From a checkpoint of a small mixture-of-experts model trained on Wikipedia.
Size: 8 layers, width 192, vocabulary 3734, 32.1M parameters.
Training: a variant of Muon for the experts, 466M tokens, 7116 steps.
Below are experts of layer 5 (counted from 0) of a mixture-of-experts language model. Rows are named down (a neuron's output weights, with its number) and show model dimensions 0-191. Each number is 128 + 32 x the weight over its row's rms, rounded and kept within 0 to 255. Numbers have three digits each.
Before each expert's rows: a language model's description of what the expert responds to. This comes from a sample of Wikipedia text that the model never trained on.

# expert 19
Conjunctions, pronouns and connectives opening a new clause after a comma or period, such as and, but, However, they, when.
down0:153106051130153118151151141178176132135110177104119114112138094055090111121129164129098092099153106112132119117095117140147159127099152121067126125120094140150153184145083099097129118118100077116162150125061097084087175102141159093081165101105090179164193122105197124127138109085149096130089135193094122174137145165144110163152105125147149121152105200163153102091129171098096121113126116132085117121122118177104076149120083147129135163159132091122084134131122071020170180071168104124103143101103120164084103102084103104143143105134122081069143075170147135066114185163164137086
down1:136128151115067152117222070133061146170155173102113112097150098115103097153148105131128131132159129130117076101169092169139121125121089161194057145110108087109109135160132115097083112081157094134154123105113134206171110160127156106104136131116134139139067128176114145123145140110112080145123082180083124156148123203121111100099180071139166095089122138136121101105130103120161164046102092191187147080111123082117129170121184148154134119124072150171123075141096094115139169123108035105105162151116098102081118134095166096134173101104116174137136114152102175131113109169156082086
down2:145149087130116131192130165115114042107142101084125186113193190169111162140145122116182114138038094110155123108151123116168104130092156168119110105122191166160145062116123146161080147169146123141106084136165174074123141133102108105137133115185151096137165118116085115136135164151127177133188108136164147088160119153063145116116072162154153149175149075166146108123119130141157154146170185165214059173143115135137078163139152106145092170120068125119130200101093131127096091164155074112135102116104092147127152132149140175147110107149137084097155159152119161134165132130063139169
down3:147114058163116190167169145103129098107112123090130116124092090135127162127102121142144137071079150189137146151157105202147107124117123087163099156137109101158125186128110128084044118081117036107114159121143143112105092077130143109150132087082051160149062159156123122175113166088124106146118152137157112158131110090120103152086102117113117105081135137112132136149099132037149099101104165128156122088110170153147129060125124144171132147107094195100120101090092179062079104110174097129199145164144128116140142139169105105080088142152142088141098169127164114099121161118184152062

# expert 37
Single capital letters or short capital pieces opening proper names, often foreign places and people, such as Tajikistan, Tunisia, Xiaoping.
down1:117055154121121106139183151060187147098112114180091108181118139191134154100120140123119154171085129081121064183112096118086126161164098134120128136121160139128144073143139088121111144144134137145084116057140162136185124128090112139148125182115140140086162202135114088115147130192159090144154176139117203153155118123073100137159126110193159112153147077102112142142147163108151147126129185053135115118175130136128145212104125105070122158128126083123125092061065093147106105084101144061120132141133127117078101106097131056140181147109078089171120099118126125142103139121083096156
down2:087142153156215098135054141147142129107138123161108150159110144150105121126191132165133194088154098124087123149153163140086101077114135147112105196096128135090193117161157175133172136163140163133141138138159082142097025086095084249140154159149132102113146155130086124105108107107125135203142123136126139138094105146092150113102140110090161130079188154167154164113162139166110102137149170110165071140145110101113128106111121136116140142158129133151128144127142106146113075119120065149118181150114158113128160103180129025166164094157144168167124172155122158098077112119075137116
down3:102064065123194168175141096164056092127158181116205120116101115155131116160103136078146116129141135068098159132175088168088158124126155134130141100158101117056103143137157112140148109091132110160175162091135092123132119146121107130118181111137095093144093115124185169184107074172152168146099112194075209136091102156153139176115092112121142082164102113123218118156136086106117094118095154135145083162126131164119132108103106135139111143138130131177107095072080188080141137118121117131068098107061115177107134118135112094131118151112119129084177170098114160119088120112123131207
down4:077076087163148177138192147141141147176109095104148125138124095106103155091157097096138092149104095086134156126120187181144141082184114126111171090152124129093081106112136149106135200089108123187109151150111170149039135082101125129160115145167100129145147107131110077089118109086088168118125143165145117137118176092184108080109115172158152139042154162186140156130138123131061191111130114088169129141120163144081132170079128170133123104125064117088136184134138119038140132170134107124101189158134158142126164124113141068182157072153142137105174112117169128158148102149119119088

# expert 42
Opening parentheses before dates, ages or notes, plus table pipes, colons after labels, square brackets, LaTeX braces and coordinate °N marks.
down2:117060092133091116114102172156173089122123144114127152101130127129095111092106090133087099185131119136114141134121167146144208132134121118217113090128118116084136114093097094157088184142133169111109141141097096100074147024126094169102141086108121102150122138163181143079182063089124110067135194191127167080096156134144102074127088161115096145075118111095138050148091149126138174133120110148109164101086116129080184072141161154164061151132082135116146130119083151123177089138123095093095123157073153121100148150161161123140100092116124167152102133154123117122110063106089138118
down3:088097140150133132138158125157194110129148131160145133065119138087108137123117153095123129130086165083074156104073149091142121086138045164091166064147127099112085151128158105160168112144082153100069157133156127156117155095115155040123102137197076127173136117111149152116104077138127066149102106104159134132113171136202177112175159124127109132101144107097106124115150154102040122081218145080150159082170118124102102080130139085128142122084137172162148099163135163107146159162163123125104091109154162126166125115174112148126158174139133104070078073171184163135153160135131124082
down4:114102140086131119110210141125115148135130092095151120114088128171150098163118078133103183128038172093131112128202192134140082145090135140133094055147155114130145155052095098145119118113128131106103165110094119163101156137157120154194157095156109123078074109066157169189147153201162120137169104131087160154155167129105108140165095106142126154095128109122135108044040101098163138102079093158143137125150134151091170128170126098165155109106151125131187096143150118127120164140094124173111092198109124102138082124098139111118152138127107104165123086085100150164131177130122131043
down5:087096103139123163095137149098126091149151148116103092178185165131167093162151092123079159142105094164105160072136108101105138161143121157135171125132138181150083133107146125121081123110106151216143113171102154167127108120084156142134131120128088119110122174153126123023175140177106139090105061117141190132135180073079163168079137100116180187153096187151137213148151112135094126092163169148143098112077182087105088181128105128129089123106117081102155117144159158101190141114129064137115133153115166130156147170141129097157115139124116173119145095104155091128081143173101196097

# expert 61
Prepositions such as in, on, at, from, during following a verb or noun phrase, as in introduced in, commune in.
down0:133126122110067120113168089118103122142144135097124097108183081096116123111132163093148162118186107084179131102085138170159209198104138138172217065193101128146144152110064094068128095108155161157144108178169144161119129148134153087175067143129070158109164088137074110138096140134187104127182118125171064193150130075147140154110166122144107173148151116121144128138138090136118157145146059181108173149082166128150141137101154105118112116096115125144113124128102169092101148142118136177103099116105124106079149107165148109185147185108131071080166093105129065129121133089145134092
down1:090154116149189114110160099075117145149134119133092099127089103108086102069108145156111141060151088146187091145079115105106124181158099160135074098153100126145095132179118164108148149119098144119154121124171082123145133115164128147114104159128199182215128151126146148198147117129131153144136198106173101091171115173090129114163141152088166091114146095134120116136078159096117126127138135148190117187137105182079113148116092127121099136113139183133105109147093120078097147139126095085165014136142068154218152080130112110147124136135115112092105120137072200123148121114191097131
down2:144134185113171119159156127152120143136127146187096159107169120074159097088143156196148106100092119127135092072136126099114193133138093133179137221105147178108145148118144147138070123237139134134127158213115119111151110148133149113157095178079095137073071140052131136131098155192147099083118130094054143142148147132102122161132155116114116121135154134144118151134122084160152114116160077088109104154110151095074172108051129108172094084107181113067135105087151113155158140125128090140118115184138172144192125135118101110173129178120149137172139201163101125140105123120125132151
down3:160091115078131149106167159165135175163113140111169041112138110149105110105142065139151098115132133118164131144139129037187134197117125138121134153140086061137097149110130104143133154048036112124122089188141121141129127196151212137147120114147111118156083100159122148094122089103132119123162158127097119157175144122114090183150115139075089129092123142108151106132146084145098189134130164144113150102112143132122149137128116111069088159151114187136127126152108018073131119135136140136167124134175121091143196065119119088072180162144104102137079142107097142156156104137178088142

# expert 50
Syllables in Chinese, Vietnamese, Korean and Japanese names and places, such as Wu, Hoa, Kyoto, Zedong, Fujian, plus initial Go, Co, Mo.
down3:021175139091121169123143143125074110098181116184127079111108154198168092100155200114147105131153139162080134103159123097155119155122131193115090068160108093163054105114116115148141153177107062106112134103125171144144139163146152127106172082178075155160092139090157119083138146127110129059129123109126109171117095126087126139140115185102147096111157138147173088157105109137109081170158161108092143099088128180128159145090143143090157123166169110165155059167103071144130132146107120133164054143143120095138060112064134150149141147124115159099120096122150091145182138095154154108
down4:131138135199122061162138103118171070155161113116190102119151138143121186104113095087121111145149180160189102119142175163161149082084131110153089113142053105130119090139137089113178115164142089133179120122174135103082112104134126175143204138146118170138083176157108115139134138127118173119079154093144151124120140104091044171105134204116166099123066121122103125166085103107100111146125207152217173137102126097126115144087088124085136156133107148117111154121126120096107098160081065121110087134086125103108086139148142139094152117164086146121130143104184203086106148162142131078
down5:140188151163124169102106122177137166160106167164142156177176136089095146124105125086078054147166153135145132146135108161091164100099112063153208127155145188106134182154081099123099201183134128137130137110108111142178119129095139173164166123162121126134112072140133161139108165164110147168171076139093167092149152179117142128147143139167157127136114078201143075109132114072124158144169163110123100074108145175159138113149105094133091120187167120113102166126113143127107165144166136084195109118128121038111133143147107111128147075089154096138180145117120147122177086168190116064
down6:124161142111113137104096119082138099042080151109080158136147126115187181122123119064087146149154127102113125105134183097154113098163093116195143163141141119108095127174144089160104109171141145168146127122189129107111137078085136205101120153107120096172113153056137154114173135140154114180127115128117158114105122096155159108151155173122155123180145127147179115205150161116098129177090132073097198128130095118161107137133086118094154144114104099133169092090107112077113097124072143126085111137071085107101163077088154202166083082073169077128103140124151119133112103117067202124

# expert 11
Forms of be and have after a subject pronoun, such as was, is, has been, plus mid-word pieces like res(ources).
down0:170154152136100135209110105088138123116155131122125129082138143166118131117108085131200120035134119075067146131141170147068107159117155081133106192112114083161140143141095118133184141127162110132191164097130127127146100173097126166167152104116072092080165138065141162097144151096136138135147069133078068164100110085126096136067161099111138143107115096068140144199181096129135112140101088153103174147228113116143105105081075122116112107126122159186139137140119179107118163146158144123148164115141131172127115111118123167075168103150150168106068166105112104136132145202105146153
down1:140230056110095122165134033079095122115192111113123152130162103122129165155184123114085104129112171129117166169206156116205142149152153129196128131119160080100130123196181114202104101159106146103071078164107117133110154139103131151128162088150122089130114124120146126156154074072079153069118082160116173136107100143149119093177178135139147182135100130139125139142093115111134064076187141131165084081132131146124107095206141139132159103158110110141158103157087164139107073131099127133162115106101120129104115144151153097109101141120112123126105117146118123061127138149088152087
down2:148119091098051048127120061147161126103105159160148098167132160139157144121130148142103105132147150136147145144116107155087070086081169116124152140064131122103102150052123160147126164193123169121111082161039099130088068107111118120123132065114180151099043154145189136131124030101143139150087100113182155129098111108134142062087113097085173136095090143130139164083119088128142132096116144117113159163107136123140118079098083096118134136179137161098126120102151158144110072196121156115112174142137121167134140129115184099101132125113141103128186109202131169082106158122131126150
down3:197183164125141105097097052119125147105123130158143117109163078143118152168151145100140211173166056056132078078152159149145160156122123085177133113112067096136123144171152126114153195114131091151113126156131165181148137113124117148116106121152136164126128156083106160132105109173090129115103142150143143103076184170107086147204090069157178112120129170179137161099161148112107093113107179165162089098073201113147106098134172113097125100124189114141102155155108109125092074089149088166101129124065141113125122114118134103122194128133079127121137089114075101147123124180091078107

# expert 35
Single capital letters opening a name or title word, especially S, R, M, H, G, as in Dee S-nider, R-ogers.
down5:110148084133138119189079135183122103111189153114140121135207101129140144128113102143110122078159173142135121118150082125165132171138150137142125079086140146104101161151121106152146132114101111071162080163112094158166171157118081172125101152118173089104130183133200126158153201127134194118071187169119111158053155179108137112167088110135162131144173105169050105179126100058156138164135134151134134093118101132167130145157131119162109124137107112151136117110164063116160126117130127215160202156198129126124056144115136069146117160122153088101126141109094085128153180093140121141
down6:142188122090130146156130051131102122198140185100146171125083130104106126105138193131154140106161172166177112128118139115109122122112069112129099185160146115088175063159038111140148106098066177110152160109153126138107124104093181152100186125165184100126065136167089177099099141121114125137148087151127113116149145150100145112181150132126033155101092091119126126136122122106089144100105177131127181120084153135161136170179102068124203106128091152148148140166152165087123139138118127177130163141123197202074074162129140151098122152149168143113091082159109125131121146134134158106
down7:108092069104139175115127199206152150104176091129174096134119118134132129119144155202142207153157086119088087136069138116086159143143129123087114136098109060155100158130219097149137115155074171117113070084123123091118134125144127142113169124205165129122129077152128122012139137096126137160096170157135126082078072091159167163147120099126091121199154062109115152150113125112154133126191148145132103161121140151148131119150184216127144102131135126139143140137086174140149162139111153111128090133104126124102113111150133147081156092106125147137154144107104089130115062120110083099
down8:114123111127125188141109105123191174154115165118153105090149136128133096185156170124139170116105167128067141113120135143103147086153151123109106081149127149171179109229158160147158209124107135164109158124139094138145146088137119152101065113140099134158149139129170130111115129180192159129100120107165100123147146119157131116136158157086182087111159084133153125108117229147147160067169073094163121094115123133139149207112129133118132094125155141096111113080087163138133128124111169125160086162091152112058085143053050111189093121153156117170178119219143123141140124097099116099

# expert 10
Single capitals and pieces inside all-caps acronyms and codes, e.g. SAEC, NBR, CSM, USA, ESP, often in parentheses or tables.
down36:103164142086144029159127081141155158141084156103135147138148107129141123128129130142151097134117151160089122058133150166191114078079140135123126123181078115186119103103126154063084132157098145178155135150106149110086144163100125057075153119154122092151122115136126127072157129047131119065145141093083134082067168109111067047076109151140150145129119124101155112116119155147170111082161168176100167092111086116138131169151129153085111141058165188123169090113112142148138130103163108117087112096122163168111078129104172057126105064116131139124153104117103100136190104105103164128
down37:153160086104122110094107141161115118123126132111049137153138130155062082099124095128101087134125215092097096142124166115134112144154103141141188125158119107085109109110138135183150138123143082111149122089120176098164136080154138093140118090088107092103103107171179230115135112107157165114117051119110156179096065165193127125126052184174134143117122109164164132144093147144145106127127138144143132115181146216138152162179113140099138178133086171182170135136115055109093096147121128159113147133097079107199072080127121138133090187160160158110102101144120151131158146095146122090
down38:085131099122099112088107127120069091153121148152122154183144129127117167136155123138158207093093123170117112115075158153194185152123135087133144135113115165152099213182129177044183104147152078094134123095157145172107124168141160129097183122052103181133111122118125195173124141106137105157147164112148135148125203105094149154110122121111106100096137137115094140074102129099145087117110115110137098171082125097135062107143126158135112151159128100131133091157170167081188126124143118134134140141185151055090078097125156065128110178173070155105128068149176158158131114095094104165
down39:147157157173103138157178135098150151089139122128117114245171119161123183101135124167085136151175168141225115101074159184076171182114165125194157135141113098102138164125151131125158101153074129119111117181111115094118092129175138090154133118137166111128089147101170104105130157150107134076115133042170088163109082104161111191161161105102105109143102080105121187097114108091153227164122146142130085196143119127093063117089140154140157124165176138156098117154120164089148129139131125080146114112133113137108135123115144102163138133065107158085143159112131098108125164103116153098

# expert 17
The words of, a and and joining noun phrases, plus for, among, during, as in "65 years of age", "suffering a".
down0:161162115128085102143194162119097118126066121083162154173143147099124066093152101133189152105125095103184118115186177132139136111103099138065127113170159156118176145107082117111106109133090118201132123075092115109163107109127161076076099158140139181135075116155153127147177162115126163119097146132180098095151140128116129125196102143182062170084120134091117137152143126141073114105155099095119139172138123162134116168118180081141124109130086111120174094156114062164106173083169127143113114159101122169113163083135131104082117192077134070173136111143095152175143194163191171105
down1:142100093139120126133114147108098108129155184175163117166128087149145116118164125130084096188181106128158124134219181164160087107162145078130118103095121141149097165160119108098123107180169142096131090177092114124070096127139117118138133088081159192185121132122140116171154167152036075136094117082140158183095117154130142121184171113126148097166151111123174105138223140149103080179178126093156189150044120144103127144166125115135117110082154124214164080127130143175111162144110129073069109131189126114110168109145090134149123098112094145126133120131152100165141138150162111128
down2:129143120125093080112197155152174115127200117134073105162118138103086141182107134103128135124131175092122135148132179141098143125161069169102128119135079164149118136136177118108190119113143148158079141072130086150168128153110096105125098135124184146128181166136148102204140137127150148129117141129106136210101117166112094119128102140138074135132169123093107098079163131138113102034101143126141128162120094178130144102197143078169123148120142135156127147107030102194215140117109118151158096152107192101128058193186159125192132166133159095146141089149145154149125171129111159131
down3:102138107156128089133142169074115123153117085157089116165186172129170064114128163123118108169100129120118122159067160109140160143114138140164096141167100153109139137108113102122175168169131115117162108091123081176194107095134089078191119145076072160060127132103165137085139179150091160127155140151091171155084174118127112089124152078141176139153135072162094082095111154137125145103129137085120082133107054139188102211101152150152146198113110135102136124126151081155178076161125102102095134132105177164111102124104074188089100108182170130069105132125141095086136139090136180127

# expert 22
Word-ending pieces forming adjectives or past participles, such as -ical, -ic, -ational, -ed, -ique, plus known, common, similar.
down0:086121130115124125130137165045118195128132100127122151164118104098092155118118082090171142143062152113224133167147120073169088129141134146121183098156094144143149171148125149138110100193122134090108121187143158163123072088139150168097139137083123164112162155143137139145155084146143146151161192124155166130186112127126177111144079127135049113153058169122129141142145157119080193144177131136056147124081167131115178165153118065193116148082143149112125175114090130114147101064098171085120125140156133178145145131131152152123146224134150155114175114148145101101145143154129177127
down1:114088166115131114117115118162078142155188100142075130085120119169156180187147136183095136132089133122079125113070151123174130094118138173139123071172154131149183172100090119140133130084123177165134123174146138129127151123088124108114117063148098134095138071129119125026162138123136159117095168138155099134119090101111138145116120160074192128152140140197104103103157121072142102097153104144000197129163133107159154139095132098116187106140113103157084158159154142170119164122107201128130118127140200105107137087114131138144135135102099147088085172144098138124157120087132190120
down2:154146140152119158122170115152155150056117137142074164117117118088182192144149121085127127097140140193065099076162116118141146160209110137072096169119118100117120078150143098144133156130099089131103141147067206113084161134184117141141029129039099116092187086157154159121130092161175167164099132123192151107143063181156075119136134141130097103128086120138121121161150152142162090081134013125111154079147148120146126138110122117100108134158133140160104131094142139144128160115164182130135070113153116137141105133122176118171186089146165129105127135109145105137117108149111130171
down3:104088146106134173155114093153086081180132085125134150158118084170101109138079104134171117143148118116109133100147108135144084106110114135123136117100132138154096077158176139143114121147124033115130101138151089107145183155152119125109103091123092087116159114093116186097094153184163156096193120127077062139089136095153121110121168116160085127145129196161138064049059102133071116073094127168109112084120079167115134162172145165174148106130057100127129153101099171102105106118117154089174131084155106100076204134086143168126201215152151115108131146098118131121148121150099139125

# expert 6
Final vowel pieces of Spanish, Italian and other foreign names and places, such as -a, -ia, -o, -ina; also California, Texas, Spain.
down1:131140093154098194104183133073164086195145164086114095140165107123151117098144154153112093135151170090116083212127162069135074126106157101092130127137084147135109056137125112160112154141142096145122182113060114091123096034146102123138082088075119123123184087158150079139120151152110151218143115103118143135082113140126156110170146143155110132128134128101131113145154190118154061097110143102135113107115107164128155109194124123089123166142205160175144164118113164106145101141113118144079129117143125128093140091130111148098241117104163176112127136112120090123145168058101158118
down2:071116204101120145089150085126087150092117128127133149079232096160095130107123165143154167169144098098135140094157086091196144157127104152159128126134160110132190106091122158141105089167098099095140161061132092177161071124117172130102138144176131146134159113102118182106107149158086158212121141166183073147105110069103097141153152113141131127166082104192107097113095160131092083122059135142132122066098159187155089140138145095133154132096140100140133071111062116112162148125153131114165118122177074110148104124139128121142116137049133097145160154083070167145110094135116138112
down3:095088096102140108137213049081118138121155134070096126112218119187200117109115137156124162113158139114062163157134106157136138140135067126110113175110077146136130130160135133100145088155167162118119159151119132136082126111140104077114108032136128097136114140167145151119134098154150158111110112132106160150136103187165131088115131110061144168141093066168131164075207110134142123127073122083157142180120120143045097142047094121145087123118135141109128130156151061120127144108124141131143202147091206161193141136123137152099181109144147120116108112139129134075106135141154102150
down4:191158179141116146183125138138092052114152099141085088143142133134141187142123093112124114104127121091095154134098154070110150158062092129151112144138106089096119122042140127122188111176108127116107176073118090145093147085097111103132120122128136127149116117162133115084109139096108086131099162072151193105116135155151110125149111207159142133185181141105114121070139145129142129136081159161143082127169147130142054203126073084139190169155179133115147161165084087101115083143153132184144125104118137117150075163135082106183153225086125119133163138127129127146191163175142115126

# expert 52
Quantity words and function words after commas or prepositions, like one of, some, no longer, every, all, several, plus colons.
down0:069118115107097100147142199108148097167095157114097126125096135079138145153132088116097117100147095096152108132101134157163193147110174109109180118090142111128143098169141118127116114095112097179173140139138092185147179141080064129070133164085095092181139158100141137196190156165070096126127119116105171134091162101134150139126176084167130163191078150174157125181114114171119066142168113114141093132143155119101162069153062160177177123135145208155146124119091127089101116152111153092160119158152127096144166124171174093121082108133152130134095111137093097185132186115079068145
down1:183065135109224148109099106115163123155130130148100134143146150146111147104110138109147070113085084109141174166158122129192172155150165156138153114062091098110170106132000179128183139104111157102180089083149117157082128127081123146114048135174102035135141145072134164146144127136144105168125123141097161100189114150129084130099133078114127133111111069167162169097099109154144114125141098102114162083140167181136135153102168110088133132160121100135139070121110164149169139140156111149110169152150162152090123179162135174064163151091152115147131151131160133095091133110136128121
down2:081153081176109154151195141165118141091134136164139073155113101143163125142136100163121108122169065066192132134179112106117150124131100143135127170173100151100173166149078146173122085085133213140177132169057143171155159058147167121126092125192116160123130161184128122097137185129167118153091102098122134149098141128105076155202154162147134078131044151123151123082183112103149106152151128121075135060118109162097113063125164083128107145143148106144105203125125139134179134117094158092123105110136147116095125149094087148121071122131109107133095125117105158144187146142070126135
down3:103156176092130150148125139092125096171071092156042145155084139132145100099124122148070118176137041104123075064081134077131166176112147143109203152114134163082083121134165111190069123105175142116101139066150172108173130131062135079144172137125142181096101121177142158176116091113148115111107102134144155154148156127170082106167102161111128151150151141087097137126167103095069120096135136149135145104129144079142132206137166150132152118141130104131136170114091169089111117128197147106075106044171122118099115132149082099134160157080152122072150157092149138127124112176148145107

# expert 9
Adjectives after "the", "a" or "an", mostly nationality and ethnic words such as American, British, African, plus adjective suffixes like -ian, -ical.
down0:124078042149109125147090136144106181128101096138100122160136199147094068147107148095100108146143084106139110116109163147154028179156188152108063147137102090079085116118103117145071132163140099165101110153157172169114138091145156143116128148086145125139104165059159063171146221075155112136134147090171169153154130161155152097163077167177160133158126116149077128135157120137175141151131132114133140109057126115144123114150190137116109127151161112151091071159099153135094097141156094095145143138151156128171132179167142196151116172106098145168158172114142132132127095184167111106
down1:075126112092106130171102102149125046111130163135121112137103136116043157137158166139150140162073196090142071151126171120060167103158117114100103103173110131139109146104140185087094063095138147170159126198147117109125098123123086107118132103148109082145121152157084161088175124134149109185103137084140116150183173137134100179146053185155093120154182135179133150110107100125156089121078187173060162151121156126117113095155048099128147129147122107134108161139125139170156096151095161189145107125089132114104151112147118117172104091136072103146117107133177151196174095157139139088
down2:149079130137130096101120113180050193147143150126129124164133105116169133115094122112119168159114103144152129108103119079117104110096079172144093127136141050138174099170072113083084132093101118126123155122117125130079138079116117132091095069090099190072132087139171141023178177129145124127103158136121152121129101156135075089147116194142144098147149138153146099124096101108072138076182139156180167123124116131136140152087168171092124094076103169128139160139147098150162133078116134197137123091101162129157077055135176103103143087161164160149151096074076199116148114111149158117
down3:106117092130123146111191134130120184121090118084208213099143234154126121133116125160129193143166130186178130133117144157136139144115139147151168121163132084163124168146136151105137104096114180133047149192153118078199175172104142097123082133112131113139102157115102134178139148117149091150133118163115099116154160118096150134083155122179118130157183087123129129107133158183145113136129088111157097071127112110198127092118057127155092106146164108117129138127118133105114134107086155116123182137159070130184136119109165031126110089105148106124108110143117180073085146106055112170

# expert 1
First pieces of ordinary words, especially f/F openings like festival, fugitive, famous, plus time words such as later, early, began.
down5:078145110134084141148170135140130120167172126160114022169136133113147061065116173126136168117116136110093105159138150080076110154076080091142123156207150170088137167116160191101145124118105103125162141120067151137143136167110131092096125140175121171163136134147108185129143101098110183107129127132134121168106116180140105138142109152196131131099105108120116154096146154090123144102137190080130088137102153140191136131137120105130125186039131146071181130140172159161138156098142099165157072168156176099142095107127164128080108110219167147068148146156107123126152130195155149135
down6:099110119149116123072150126116155121122100164187112185166153120146136120112133166139158119097150121079144110109140172151108155073129115154172144112147093141159101148109106080133153156091086072166109127096114047147161075115144108137126148131126124108117101154081081134234061147168212146125146107092177145145125095103153096151090116083085135126162089135124146128095149088125141104140093130159161065140077168142151107178129127176045156128140110157120143115159110219098123087101214102121132124158150174094162123198083143096141145109112120170089167104185185092157119130112124128145
down7:154117053160188134136090175156093153191116129176155190167168171183181127124136133140143113157109114155212132108111151163126121104085156116081094125095088115132111177157100118145058137178124098132192130116094172118145116148080184087137148196159145115132098109163139126109124147117131142137175138147160122131111112103156068133106142108149099112068194103099132077153102152149126164114190183129108125118128112125187091048146077145124143084136138170089124115177159173125193194094152121086151117083185127101142152139137070149135166112101127119145110107121093163126121175113137150075
down8:171091155155146155102097247112153121121139117139190072176194160165138176198104129116094093108143201113065155146098087109070115130137103149101083113121191146121124142171118148138151146165151149117127088179181106169110159106113095136108096086074109154116155126129130106057124131175146139147159131172188103176155134148113126107077129113183168107182135089155128132092182181157089109166131100114128192106144185165140117116134082102169124132128132136131146199151172098109153080113093105072112108112184121147111118108148103146082139161114121124114088130118191141138133138133117141164